config.toml
n_layer = 8
d_model = 128
n_experts = 256
experts_per_token = 8
d_expert = 32
d_shared_expert = 0
activation = "gelu"
moe_layers = [1, 2, 3, 4, 5, 6, 7]
router_score = "sigmoid"
normalize_top_k = true
routed_scale = 1.0
balance_loss = 0.00203
balance_bias = false
router_noise = 0.1
init_std_router = 0.00712
lr_router = 0.00229
vocab_size = 2048
norm = "layernorm"
norm_eps = 1e-05
tie_embeddings = false
optimizer = "muon_hyperball"
lr = 0.00979
beta1 = 0.95
grad_clip = 2.0
batch_tokens = 262144
seq_len = 256
train_tokens = 701700000
steps = 2677
dataset = "wikipedia_en"
Below are experts of layer 3 (counted from 0) of a mixture-of-experts language model. Rows are named router (the router's row for the expert), up (a neuron's input weights, with its number), down (a neuron's output weights, with its number) and show model dimensions 0-127. Each number is 500 + 50 x the weight over its row's rms, rounded and kept within 0 to 999. Numbers have three digits each.
After each expert's rows: a language model's description of what the expert responds to; "comes before" lists some tokens at least twice as common just after its tokens as in all text. This comes from a sample of Wikipedia text that the model never trained on. Tokens count by the router's weight.

# expert 28
router:549454484488498352495517520411471555447419471515476507443484509503534580455526473504556452533494531478581502555457456448430540490549559494533565460537532543468532473467443607539508562425497577476469529483541520497451492474490559505497575588584529449577533476487562644524488420508497506505484428389560476538563468572450554485443517415433484524416460528594552477430488515512525477531389
up0:475510482535445568468581548458421463487460496604433521436495536379430476442496563501545586476457536610459498460469486537478477468536444501549485515488435391555527459437511572501578485492510505492513486526499478459469493502466480541434492507533493404501456490550500514581467529619455555466437433517543482513491588472595505492358498484503481590530549459601511566564578397538500531557445
down0:542481429549555436519444601458457581515558501455556476572509600516450532485453530452385521497506476526556462510505542513447595529500527498534516378508488494522527622550591503508544573496477493528527410472490474448522482450460524439481506399468505503479526522538445379419529540530451434475512546426529482405574474618431582459584484445508472590563517492485462484485471536508564444484496
up1:578486525614481512560527483440477506495510417503437542546465493511455447471457530516554555550444491508508534430552502482493549426547520569483541528518603416445591571496541367517536544534584572475450495566538589462496464512444462548545534447539426533486484396543510460496434467522488593439429511409529536494548436503462464533608387479420449501539553521505502439495454549452473558530448
down1:522446594496566470487543439442462446432550517421563532471545538534533457455519492444510448396491518488451540474428577496463615454534575448479446503486495580566461501491520557519467559477502496518369605478572487442490518481450437496441472531525539456565556552439459532500501491490519402588436558555464452379459568552454540547453512511602531508551526504466585461489530400534516534519457
up2:475592511528375507527508403531533444489533499465476535456527571574438524519443580498557533463541598548488451453443545477544454500451483505430450453560570438478441497490476355574443521511511560434465532538514513547506560511437489541547404446464521470476462437573478514540630572450483537504495534564464435564404546421446553476464551543563478557409517532488531480520542471560532482458496
down2:497480596520532423432477513517511491499508457606486510546542547442594435465469522460386506489449513539475454513480399425481532544615548435433436526484491490517532610517499604428496434503517473446487533516614431571382475560528599470485480562506501435526571511520480528455491538527474420431541468505587593469518464539476446495487518555526511408526505531476490562526524480404528446517553
up3:497489555512572481490451543503433508474449525499411444527445417430553534482535522528435498527517466499496355472510522518496568573524504507429514597512478571518521492394539650487572519513507452434478428487465557467486587527560530476527548483510515438543501461529431582409563437461468524480469438476508414573519468552580489661560541496451525455559457544459489501534453512507408505514457
down3:498524516529572567536509498498593385524505452582494473461478586454503487515575570536414545477536413553467486473494428457604470452548408434603513537527444439514606422545642538554516432520471522501542478497516447527439488388450491484496460527502416544505520496498530425527475526531554459473466461532469611457483561563492481435438433491534520509459470455471540536480539420489537462518589
up4:548545552493458421492548475582507515485516375460615446505514552490583615512472529494491503530534456498564497525527514553505472496509467602423454556473548521503527504474533439566587433425475560539521494517531509423450473477566542489422430506510585505524466452481524500434538320451479459530564516499464448446452557576504487482479525468499382381457536507494564537523499443471523536404518
down4:455393407507502532558491562471413511474513557518385531500496422516479519556512427519593478423477570538468460495503528520477452537432477541547476459541403473527479458550503479485508566570530528491490417546399467482526539463468541475491516449513480528545494483539484500551377653539517649471451475530487472620522509499489552447495606483541441540422494484505452530444436608513522490525498
Lone l piece inside words such as brothel, burglary, ruthless, download, established, Czechoslovakia, plus Fl, Al, pl, and from.
comes before: "ished", "ine", "o", "s", "p", "am"

# expert 21
router:517421563596506461641499425466579505490509466531492483482540450559498568475520497486525575428514514434497467516537392456407509521590408524551542452518542475520554481507438534498520505468406501373464560417537488532468494475496598511571557524565610498522538477471487565446463486504524506523367494357502482569549439488516519492505508500472433550492473556507483502517605490480517480530420
up0:540480517533545516484523435496576495606550505539461531545516438590409474460463431491560514393440489386450502513513481514503564516471506556485512429541493353463455474537479465445449484420477577513434589540506510594593572505596463488558357485574488521539586399550473491464484423431502510549479518517525542514509535463476538478420556513542499472487519467451517520501442510482581562537488
down0:475593508483454544539455529508461539450472426516501501481468519480567559546525530556427503633473446514567503503566500500531437425528414425406530519458489608607573556492545523488561490584451467487550510438465429446395480501438525503528587490498479527491485538444476531457509636524521456439489486425515521538451496562486429482597454519419498486563463587550482418489524496518473386515532
up1:506460505509428588519423406428475435491482468500540448428500499461541457437499476531557590436403525442472496560444607477542413511457505549517453476397549448508465494546483530509432627550485450527526536540551473400597534438491529536620471448533554488416544499524506577541482491437430465465522510457574559507552429488525534508575518567546468532488558570514506562456561467460496489570506
down1:467486479467537434501553650569519553576483555455499531537485548508563472546510503468457434512523504539554429409583389532506621465409481421526495621498502461446542526449523490511557471411525474525501498430456537576445489513466420521434541558463492545601506510458534445540473521493602470641575487557476464448438536516528470501424511499464483445538455447512519495510426455556484485465497
up2:449541484448515539413573495544478479517542465430533508369546504491525489556541502450549519497546555541515463500439486455464563455531512476533470450484448490524495458553503544476507455480501535473486444491605556506508585466528408541621435517482523447414566442605413491470460479470511461537511435486534497557505447512461434461373533561619482581453568511519467586552515441440455623590498
down2:462481501551543500583442457444609479425496506608534441459441508579502455526422448596451565434467491534466561499508479484469506511494466532542470534491516418503538466471530523428433531565496417514540501528472482476548507596528569588511496516459537438502421505411528563622467536544529493440473567493573590498506506495534586557491520508406401501408510420457476458440434538457511595468449
up3:530567489529565506524498507643508474489479462569406489445526561535484526515376481482451516465502508415551495489567476362564448496569521440513495543491464503458551507462530479508421478526519451560398493495456465474581502456529485523564556474427561606496496457486464500443479515421460516530478619483489566503490586493464525549573527521516494574475480394462419575399463505546533573555422
down3:496441486506422512475481486408452475538520553480489594562487452440526457473613526646552502505451462462445490528459490636500461527455516577516471488525497501542490495544470530533476462475567504487590474537526521526438509518532440555436523497505448386446595597456503520560512473583470458493542487497515430445482459481501505522498379593490565390515457568562568421616470504478469463459541
up4:415472449574363494553529499555507461448450422536499475507566440496457536491500504522512390455525456508542510494556555500469569449620481514562480420528480530549548445476548536541540472457454453502469497511439524481483485489479512524513446413541470486492475550628583426508442497645450511533530542366538554502502494599514412457406561559542456432545561547492477484476496455528556524548498
down4:548531490446543508455521452448459511667491443471479474516488467537488450480451463491539560493469564473564483545461473539591566439485526452499551538481548474565482564549451479427421472460455513522350435404552516559465563542522514497487488472424555531501545445466414588523387551413528484548554519581443501483599520438522465493586496517547433527496564588515452521520507440450493560466539
Final piece or whole common noun before of or punctuation: time, species, intensity, population, season, University, plus %.
comes before: " of", ".", ",", " in", " and", " to"

# expert 44
router:499409527542492450572499451464541590521450470439434484482505541533555518407535468569569454454541510400465491567511488525513551606580556520534535487519533441547507496438484570545459483470438485472538463540595506415436520490530576519543596611491500492542472518412441600494526451571582521417369471456512451526476564488503510449500411455478465501404528586491516460529520526486477419476508
up0:423474349386581480540543551423554499541462490551521512548566482480488491499517504539493594509481581455449502597473498511445576576524414530514552472483468544444503450509487594452569499469459494525463447520444546454549483464551449506473462474555588599532530505511466464440483447483500494452465439456528379502501502470505539562457590432439551524427639474503521540570503541564424476470498
down0:483520471522566453539446535541536461461553509533538567499504474637526495486469420459524411465534665405546499507477432489471523462493480564389408495514493504564518468451466462551463483529496463588419607438492565426526448515467533630515486642476465545521469480437544500513517449543469609494455505512494507469493475533477492416553481507550492515520513479404410515497508478428540505488561
up1:492461573530477574464490432465511477532453524447586535573495509372474486495540465592478518456511407462493520517530519470577410585476540547476539521425484493469481477487522477505507542445609582497504452488439414478409495473504534570597535497568464355583528431474477468556456441447499507444425484498602541565432479563575465547590489554490440509501493489488539547556418539465553474517478
down1:513489502437488381556561463497512502516470494528464466466429502563516493524429438476552461457404541574548500516498485409472515445592456453527553474571521498575414504608422523534489456495485549505486494474614516539559529554520545490480398609512485534546575536492557611436485492506509496549585556466369489468509532488455481545363510427452485535461498557429413439455527471490527516521519
up2:539609514479505429563448579532592556444548459502457477479451459540509510418452456382431466506519496467431427616546475540593451499522510589479435484494547537419528521509573442489504532531473566537498499551495479408559546495493484517482395482534504502566603535398444431516484553476471583550514500575453477530431492602513470490521477464479619502468429509549491535504436513526429475557509
down2:381461385548488508388533490484460426541422506523563460533495517438542518499671479457567523504502522481439528507537563520472484541459480489496521501427547392514546567492496514571450469468531445522627429502471442538458502527495489507522566542444426589394540511530551544594477521499497484475439494524382522509433542425507479452565456587497532450548560525464546499429549485480524532510481
up3:437505521444451464447481523443445513506472455543552595499525496472543424465442533468517406528494429496447481510406584488507483477600511426453479527521486449507510512561570540466533525471555548486531508574529458505609436482465489490423542591474425496497508595488594575354558573551517505432417549557522446466586558478486485499491431480427497523461506560442571500557481489565518387461556
down3:485484508425539528545425522518570500628504555450456525507550539474475549512526532486537505495491560447607473465610514483434528537474462575536510549450443479446513452447505493541540496540429448495446463442455524541483569608504544491568437425463559590475516486558406451553485545507475462531545503430527537473374493499424527428458586578572438464566489463596441440507489556550410447475484
up4:499499471539534323502462511482424530469558491544545452492502477571495513489529583512512642493555437530394618513372476493395429475456477543435519561505502536446565583478426539507587466507498483453510498563499502519579549494511528530541503513453498475439463507472438537548527456451589515561546544431533463475540501453505439488525502521480528458392471503450508389532479510527498611523540
down4:477550501605453455564518514517516500483350400510482537529467506544505474527476548543494433548512482479509562485577499543563450536474534458569511442548414474540429484574495451582458437471493512621451589456450541547381473551472428436480530485422616536501453513439428574485532552416507539523510447495508499535561530501514500501492542473399524533514535628470463400513479439516486450494496
Closing pieces of compounds and fixed names like by in nearby, York, States, ade, way, plus then, until, before.
comes before: " ", ",", " the", " in", " City", ":"

# expert 26
router:531436580464595426590478520461524542552457510534492469435505527578508506455563564529587522426536582560569478536518371467512551557557548554619531482513542453471572485467486495575522513462507483360576475604514447450459503477475532466501555504579539491516425531502457521403471375538511512474507460483517453473529446495514569499504537453416523527376481434479476457522459478457467523504493
up0:451447468558501444518464543527476523450520451490488481458364529364508455519384452483526531477556495519578569566467484483444521484529480598424519485530528494466447518464530486424564560515570503514537493573503507598534451604503513460537557515572524571564530446553507516441367504478368530471459520423482513477545517486512499497393568518549550432502523483523488522408541578522421562487487
down0:475491574410540507540455489503506399457446474574439504525481493555396423491563472478544500511473501465470441545483457589532440436555524467456508493464554551458535417490467532495467506534384410408480566373511569556435554495517450613525510444521536583525510479486534609478508407476617522535567577511518543516497546581474509502523477603498476469543494520495511411567543498454518463457490
up1:447496426411532584509496418546562532544544442472491485458514448450546386450511486550571618541445555466560620476435496485514452514485570535485569525465617582547511482536493465461500501466492496590551526494446556470554594512556489509529514408443537438417474451484550565564477472547530508465464493460433556557493496467501489476488595431452566554442480440434527520408500438456494477430534
down1:448497491557532429414486583475473406391507566521458549498514562515432547553440584446482547516442487519510448546519594441451520458477464488460496559580433552418464474435611434543501506528525594498462422558428556554427465541569431482449484596583513543567539476504414448480495450543458563468416568513475514448499464525502504492504451533436481463538549513608511524539535551474544449482511
up2:441621406550485491530484409470467439397479529455485449491480555474511502552494504454505580498523467501502522530635530576495462524519476510582480510526470369558434419477527479437424462434518451419515540523511529473542512540453434532429514453464542537506488441536481563543536530501410515516487432472543490483522531485567678571453556417472449551509611482488502555501507457558563516516533
down2:501411409529480520579513506500470469577515549578469469469443401574428440454633466536511551564493530497560473460490485444431524475515439482579707475509520529497551470460464567555525507528488416595497482559541510552500496458503497412484502577570453408539442504409484511480392498441516530504530506477554456554542524514546437433513490471478494529523463517499500492460468562411525562471499
up3:544532465512483437519437469457535454534517488582518454500488478575539541480549528586431463599423524562492359532539560475549510583561496495471428492552450456498525550485539386444530469467587464479450528487485555427610456503446518457472582537522617522486443555526506558429491483591453463523544466467566511564512523445437535516406512457446541511512455475515456559471403436426428503545533
down3:443590523588474551527508424477507538503595467511489474539469513526497462478399507485443535524486486465498428451520525490602417519492463488535497465501543482588549400598552502609564520428470493484569605566550515511483559559458427529553488516461526444555589442557545517465420509486457465474521471531357507465533393491536459460508514561543397446463461422486470498524479430515601500466472
up4:463515529468463466558480397501504541530510528522498576561506405551544474514559465458454498425485462366477537542434515577498488463551530531438533478469513474609525508504485429476498569490478522540603490471559539476443545550570557548443475454536492552466524501583523520501473570495424598474424523440486456514533503548372552475498430573490530483547484476516484549577540492438410410492334
down4:509388421542478508448508580457438509607598583511548423500465496467489443494534424569556514534469506496484503494499491423457575481554476554553431520476476505552547528579526536523517469496540487461461417543454439575562547460462463474520414585395401443512524521430528449528441541432568500493583492510448492478563515505472506514428573481550503546492632514476476529445371502519526560453538
The ending ing (also ated) completing split words, often in list items or titles, e.g. Process-ing, Referr-ing, land-ing.
comes before: " in", " to", " the", " of", ":", " on"

# expert 16
router:497493494544489472594481471495647549492497534555533555464479495540506483459516542523499531448509506577508520571477451509415541561541468500569543465527428387557564446463483579645496520423448493423486505616480418485473396500461515432513591498516488451551478569412459516461532398534504467551405488480531474521527469435542536496517532456479427593428538524480521467516506416441555486567468
up0:516493552359417528423549448465447532498409530476533539493464475513510522576499477482497468450563465515579409417573527441452461517403557523557599517505388507478416506563526565508485487494552544453377496565466442508452470548530557543574458449530563562549508577536543542461505434467598523463500489462564458473534471486499583557556511528523444456485534494518500597479479471428406486541510
down0:409489465537483436558493498478542488530553491476530571542518515502455503417537485543507490561519590545517493586518419411510523333496450568436385478510522497536502381452574449537538505529487509458574484452510594475531434498532441498426542563465488477556466474493480413467526577537476563498549493567496419467490514496492414498538470475507491553540554518530544379472528592387541543496583
up1:576504479492450520646476453575573475526479486484422497518490492539490509525449521565550445436507506475459534490462464457521468523454539466501552504435409494541439522492492513548477466493538533582532477602496378558474382554436547484544447564515450468574517500533409531454574500545535495554527415511356481490417533547499548480489566420520434489460508521573586597535492498428505520391514
down1:481504470309503488470525447461415475454485511548500557506445463553570428507472540472467558580432446546507513501405452411455457568432566503516560486519542479554571476473586503510587561618473483517482528485413560464521574476426527581444502522483531574448561553562477474501441546521533561502502570481506490540543505481546524426468495560474580510511550433490433466397416510464534459507500
up2:544517383528457482482534559478568586414521416592446561490481472419564584504482512492494516486459476535568548553500536574459478533504459442525473462486480428523454507361472608529445467482547483477426574503451505480494546536420597545520480482522553567467450556430501475571549459377495535481403480507533403516568533445446511505461590495526431499450522468486553499503555516564540586495473
down2:558496496493563579410486440561512400528555492457543452458576506603449505522595590481474508529490470520389481458496555482525480453446516567485501538406489537316585471513496485452532572404599498520498419507560510463542463427511473526453501552499438448510529445466555488448482518541349536558539519470525541506504562473581579504465434541509478490545489541510463510490482520441550463496516
up3:511530518496501531559487486472395546441444551486450502610528492489499486515545456484514492469500546432475514558598383538535546508512470559580493431547467469471539449552547461463572439555530431545510405507477524483572441562497484532405512385447521487485512499577482510436485420508506479492456547372541630424420481518424540499458514550568522585555563495470489490410505582498457567465547
down3:479424541532540498538572585548525521506534429463553455452512459564469531549512480476398585570505440534490546486513586496472500566503474414510489490492447447486538508483477394549459515432496530562527550463551556473451498487541513436649450444516520484531449496535516434537497493468548495469494479596412493483515520440536475427519388460413565510502414496461467540522510414639622426510442
up4:429535509451494493519444473456493562497530515515432512491539552423549473570570557489495545470481502463570481457602501433481593485446539556537511449481588437563495427461541380567444555498460463572436421510489529543473500498495529513479490425488507393551495507560445500482534510510495527534577498473421488528540428584536513536545507342551524451530439475484485641492565514478540433393579
down4:496492459523514597506524505504507564580427536502594496523495492541478505510470495545444540507503572423565565539528497494478503606532489508507482503474455515597507564400529562473638560568508508418459411583464478436501390520492559480523565413472561552459533486481439544528404465568425494444455456490489452419455533453536539478525596468502434505509519469479503417528422476451409387531514
Endings like ack, ick, ock, k in back, wickets, tracks, Bucknell, plus sports words such as team, record, game, football.
comes before: "er", "s", "ing", "ed", "ey", "ets"

# expert 53
router:543482607580521509529514472429485534503517502531544450449534519471561482418507489468544546503553513472532482481422484445372547566474552520503537417557491452446511532446431559501515521429383528502569552592489423558531468479497558512555532529514561568571506560486481493505478494594484455482466496486588467556489509509578554444463484457492430514411370555546527380542606438516519405489461
up0:438376580556544481495538538520517440565412505519572488500510520506556445466559487543472523572422533450494496471535493510524605515499459474527453527464476460557449558534510558467502445489489551486447379515500489615449509432557515555543513521451468464514505520415476504571497480504451516517557565489501475474564536520499489518579557419428638528514415480560535499372465423394496382491560
down0:466536463538583575452457424541392514521589444515559442569491398532460516527462496475500479473516496504557539454436521505466446535552485502428613463513487466486547538535434465461510488530598505583529569495429490417527504531531515494559514404463496504452446564563473557476477551424502501518384472531548534442475489445493436465444544559531458484511455601466397444588452586519576592555515
up1:543526570584504546507487418510429512544630537494538437418431510480483489513479511561505430483585492507510514464479452422474509413496550557500566412474505595510488552477574516437484570437527497477500503454581485520451454495650459526568481550521408427523531519438396595531445493478513477496448493520523547466446569527481526499428412598405537479467465500421486581481511535497587482512511
down1:560519494513506476485499545604456445483442484487508606459451473417420461489443587457412492422523533488566527585470514457541559548488456525514524560586529499473591485480471528574640508483439480587464457510496473501576518510416574508544452505533517526474517446506517397466622463523401478448575445473479475530506426550578485522429525499543535442474435451542543455513488588528448432428509
up2:522553482498511449448558435423469569538575417543551487509357443534506493496500468490504552553537528534554480432555481500417520559536542573448581470467453487476429502544481537603525488450526449572529504488476500511499506540597472505540440501523608438539555553519606635460502489446439478516500410445511468498512557433551447488501497532396442468488475544549340478451482484506438490528492
down2:540440520502504507571479590547487470522370520508609483538511575466498406417527471479516477479475496442400519527485499476558476530505485579518361589500494491551530447519506471511574536524519464481497504495531476439488449366493514529438486463495422600513481446527470383494470529576504552479543468546460469511473489549502515475481565506539561512606483421396591544555555591436524483410543
up3:443544466512513366491503456503498550519532470494520516527494403395472536503465550528502528476570413446596578543510495458478464431476539497489556389464538453554531503443517489534537442534577518506524486516482482444601488440471501561612533432483538449480589573507448487508522538501575446471498489503539523531532465490578497471577526619600625527474438450462443464462479481527469375481412
down3:506555504487559570586530545539493506533494462576401531485499468524546505496524524564501482533521501516493470493437418535507576586469502543473495558518451531513392493482481547410433579461466472554495499450394499433596521537520447481489501526538505480468494504482443603513415480558429530417392588512546524423427452636485502463456405490492369518506517500485566536531622484492454509434527
up4:526518431514496534503589509476557433476529483571543431543472589537502495557495520509502537551470438515499455565473544566484408443429473545512532539535537455478516426472495334467479555516572421452451551504495593476596535498415478500387638433514530489529464603480488519448459505533560418522476484533566562534520457471498512542414429469472394497490427503514588496453515526517431516494536
down4:443398464501435448468447537546436453467561497473466516466562441477446464568487533485513486518533613446527512408538482430471540534481605489510501487508453498409552531531388551537497439518504473527599524553477434540456499450613554474550496539531425596445496520599579454515472476400479583568584555460438466464504551546488499422513534471492529536485522551462420478419497508461579582528513
Sentence-final periods and the == or === marks that close or open section headings, as in ==Career==, title., also which and where.
comes before: "\n", " The", " He", " In", "S", " It"

# expert 6
router:485461538539532383540493478402512534503531537491506480464530544626529516448531500461563486473519578486543443482502488419438490531558473578528519423550588508477596553470476513493503513495490536465514539493559493480465404505462570474596524501484486490547537590435543563547538467537481475487399394474516490476628452511576521366490546425410435545444415593478541506471470462417513502548481
up0:471524498460462523434545562501521526440556535445467458482440544501403509520517442448521510521410467453475505609495538524509462518439469449473509470468599464447480502487469446491598464505406555580616546564479455469389553476479455569444499416455571550428530515486486493614475495571441561471569572433501524524534548517526463488590543515459585541491455533451520574426529530534368508501548
down0:418518477532558503465545457565454507585484460507578504522647421541583453499471552518491503436471476480507445471505486503508485480545570467500501566499414516500526498538590516520454461445616560461458469466456502537597535569523551386592499510515412418603486541427477573432519467496484407501387482521459417434438473521458561554460503565505500501568510439573497483502491432498543502440528
up1:511410595489501471542534502583423526517583547508575565489461433498550521438461446479524596464509518444535527409419519523442516394476570551489505571503498493513470571518484545502483545478532510420513554440514572557547461390653448515511411540474510501457402547450449544455566448509465519462528454520483483462457437559406590563505538513451552463521555503478461441549483536419493554460498
down1:462555487526499556430525428442541424514510462490407472546596476557461522523495547586546453483513548504554475472616548488533509504517435549473531464369511557500489489583527438432467359472526504544486497574490461476542470604421558525446519508464394457475539446595522502545537471442416530466433579477447484420524534445545486503522457513498465585511494507433526606427486505580502561513513
up2:494550452407605516515563535555507470502456488456485439471520454413517477442554532422537473443568578555499438539475493504497504519469548406593576514540500503419523493494487567504399540579522479438553470459486441452540606563539517499521415525514446381430443428501525415578609460462541531461496494480601417561476524511505465501554512502422549508506468496487506514546576451543448435523578
down2:498414568520467469599462505397493527457545522529569564436434525656439533535473526539485509535475422469508574465509471536547446513489535493455468488398554527493543582461520464447606466456529558429536514521510540560453391408446509500447548466553517517545477547448491509465462486487517527527560558538497614462439516494454523454434430468599513545518534522492502451541396516422560501490399
up3:481466422485522465448474440534499534478526469534558466440489489500526473539537526484539514581515480513454584648534581587525485473507475497440565520468525546498537449551435544490516548358514436472522493521491361492521512562479495563449424470453513500486497514502536406584532530482506469481495541555574497540585485525590484562438374515475447547557486485515488533421496373520471357460555
down3:473527523537426484508350529536489443554514489506550570634442483512485508371478507558508441569551464443516412444481490483448490518479500534509533432461445469524462541528537508449540430572531484571594479533498519510451516444550534462592474523450500476441503529533458538472525494479446520456547529474347577452483524503476452414522596529533565561477382555519492504527487603486483586575474
up4:522515498567406549443508407518508517521512477547499479566551575426450548481518473486540493494497445441461603543524517473427512426571551540573411554434570437539546398550499512474544442476530497458437550546560486499499424445582457541437486463508461500509535505574480391366516425564435509454474467463435564507482507537530597504478572562503388441511484513562425536479536558507544535521547
down4:482463437480533460549527533446539508494640516477467408480462432564445533492485524440469547515526473537506569538570558515542473537478462532497550504561403566461515570485475471478474522539537405536560477563369589491532551440450413425517543513463606499572457403504558566521510483509417460512492569504434466518475538485521523493498467473509580467501543514578583419497503465428466371572444
Line breaks ending table rows, list items and section headings, especially before a pipe or dash, plus closing punctuation like ". and ).
comes before: "|", "-", "\n", "The", "==", "==="

# expert 18
router:546505529528459384519562474404556507458481490522486466502481538544522504378503492463563535489586611528460479483473481445432528548517456533504533426551523483511488498478441585494559574451401549464447510562447460476478475488456567521579495500501530553544520560451472552495511476565503379459507480365591500602506446538594508455518565485413481470467411565578583503399540498471529519506481
up0:513551456450481550463517532490453468454584474509478551519469578435495440479429392548437405467458533558412527544561561492567548499557570540497472509472407523549446584488551490517459403436617541451520488512553528530600538467468495570479535551467531522520528577504476442450500543520470456557567449515499457437409538491583556481406489461572422464543571376514534420448469504503492499500512
down0:504424548461540530510479487509536504476441595481464454479536458474508534539583545454560625576570544456561463419368536448445519451485446437474495486534547485466518517492477553522504556572412412554418479465462411492432499604496503526452478522468478445438521458447564557583539502528585511482517588501492527475481469499373481562606464541444529590470458562517502533542534544408480500477497
up1:553492563417511497515535512553506516497417496420564535519498538572519538492621519455498598546454540471449455304561450467552542454550471396549522492514503447549465510513499504447535497452533498451540552507581505566411421583573423467453483556533458501508573473526565461453496560575458508513476544468562425485494538469486501441422488574537558570409464477460466504417516509495485444504452
down1:487497411613470579394485618389525434549584396519566534583458473473465527467515546451495519420583524440523510464517464563439482544505535567461537518466498523479529526580461455415580508486447486532414424518504462529489517476495540552544448392401511492529471553532489525533545510465470477480498475514445493554577430545513445564572506476394495546530514557589467496471453489453527538473571
up2:645450447493423443454574619530491523447506515540557521450526496525550474526530470480492511570518420465528480434537429598388495556492531463514488539528443408382497557583581523506510445524438472494470507533530421578591518504488479485517549490476555604460440528353593540465447466588531522465534503412468455528483474537505475482523476476502477530460530508529448404490468523471511498556474
down2:445529552388586530517569420473512455568490453420422474547465457471456520463496487452458461454465600476430526560482498467524495503495514615591521506492613493615487407467440499492553516507505489462529506451469600506369485545511495545549457568505480455540547545594449488511464546369531514509520528578555510474506531409500519587466589522450520399496435469464529536489522471504477484546519
up3:517537593574443488455445515450450478535506521547507425600459455513463569476485495508545473582523508615571506518453533492546473463462498412543479588506506527486453469484454468550399469486537545521490462386575436509441462562560520491519453534464469490507425531474455441527477447584650518482481511559448486604490529515472526507518573569516503568396390526444369537499479518490557530475458
down3:459534454432576452530547544533488483523478491498507583360536458495506453488424486498433559442493490479469448476509441499483498547518545531408544445527422512523548542452478559509535547555463483583473539558506592555575529508460507530523516483549525469491550539485499584481498559434307479518452527469596516361474468502599509460463492423515481496563639521520563447455474518462470455537454
up4:543566482518489582549519585497417492541530484463461573475570500388573593503519446504442442477433399491468457502480539523522597522490493480476521539445418440512468465506487471512547430579516489522517555436477433422538547497432494526502552506535463600362546412503432415493457448534461472501603470512494569508543511539384503522450526488546508565526482564477588561482508606525486512448444
down4:466427541491573461474471429485552581402544519550493418492436566517471497493425478477467495461538594499579462482462366490583435440470522457547490534552598447570486481455536581495461569464524538492537534564532494489455423465553492544459479578514477464538443541532619526503560544480598505505497562476555421523458422446552486497493389458497448520463500366509430512543529537527517497533566
Sentence-ending periods, commas and paragraph line breaks before headings or new sentences, plus clause links like but, while, when, that.
comes before: "\n", "==", " The", "The", "In", "==="

# expert 31
router:532488498535544467544532535436538495479475505497524483467465530542448538435546491515628495490526536581557515467472488485474562569570463589546523458510480476461564464470475607549506523516458519512477437489516467498503419437436496392560565678556580494521454472422515618468483473607560483516412518458511501538495458493522535425449533407430501462471472505581554488442542377458516498550437
up0:446499473629567482540541435541447543467472432598508441589544506531502495511448542534535541496516495431513497505486528542492516510529463509524484462526492591489525631450537381505560459446537528496485521493546450593524560461499438519510540554548461538464531415493539476501468475471433458490396454484537564426501345571489478596465458389440395455540547444412521482478538482569520522482527
down0:564459480419384501420569502467525483607592554422485530493488471462665501476526514495395452496553403461465574529565575466502529468517504528417510566496544428497472391556496596477478575495473489395557482546466506442458462423574545459523547458514507443523488557531466512540500504479533481553509527514477428546404538462506514386488554540554521531519420543493520538506520530545486459505475
up1:509521483505496523423476488472524487457484450492502518456557563506449499474424526517559485483564590462509428470650481503446449488472459537550479569503522411477507628483513393503526532520481517602480464369565508461527446384590520455566480596577528530513461419574565530489487530544420504504510518466535602522494444410473596466540467444525518468485454451498565435465482484570504446483454
down1:489530560454571437514475511571455497580547489536521487554556376466535516512511455476472560453448409513521467496526493502523555529499559486492518459488544596425512516528484521508446518434431543407464542635439504520449533528449484528484543454470520466567480533482401401431494526523469508533565440537545434409505636557541487484517533528394409441650489507532523507577474506455439520546480
up2:488488600468501506505481529585547461541557503525555417538443495546532550413440494480521519438479491424531562525508468508472525588515534579392531436421482528515438442491510651472551419505471514551482433483467496497507524519477547526366472535484408574541454600569551483509480529655441532501569534519476500486442408524491484424400572518497490443516509509529457547452442494489457446502517
down2:596557402482493490438484372424482456542506586520506526474551536393456390505529560454493501483475429489417547497520542534502528510544414381588461547482571453550528552500461520520504497534540488564533525549469542557549472531470581560511486558557503482498480533407405546508474483488462478462545452511496501529556526504489431533573436406437466389464540575395523505512579490542530560515456
up3:374546502474537460512461589509496514442488453493457535537457504578576530650538583388480396477464441422560523522508458521592511466454501619543493486542479502576526532525499451511589473498533469489554481458544543442462440484479488438525534490494487550519447394473436454507511525358513521567456520541491520440508448517435473562441573545497536470563526439509500562551536504602442487547498
down3:543498527516511491581473465523491504480479528567474402479480466458468505419501451524560470542476553528515446501541543521301492459519543345453500418457487484480493507557546513467523583481436542556520521482543538504494569500511508508515463451419510512493519561545657484516465574672555439474570507505466512602517473493460489522495495429458394525539463548518465449458543526465470489433548
up4:606652431481469465560427510496462473484529606479450500494492579519511534476511494527591490460540496496551461462557577465540495477539481474514553486466496548516418592446490444480441552497492507451609517473468451577463432481433497602549569523450525513502487545421536538566554455497563446558496576424509498478464467463485588410474530542441492400500586421539533477416535427520502454461435
down4:406378508618557587446601475546488493481495471561460543520463430435479534502508575445395531522481535392469519513519402544425452527479490503546491541503515436507611513539506485493532516463540571559478607509510562448534540518520521474485476423549449541459544486465431438449420418516457510448578495492399521530473493514590476575543506508560551564514473575471465516471430472474517510474591
Digits 3–9 inside coordinates, year ranges, and scores, e.g. 29°5(3)′, 1983–8(4), May 1(4)–15.
comes before: " |", ".", "0", "–", ",", "5"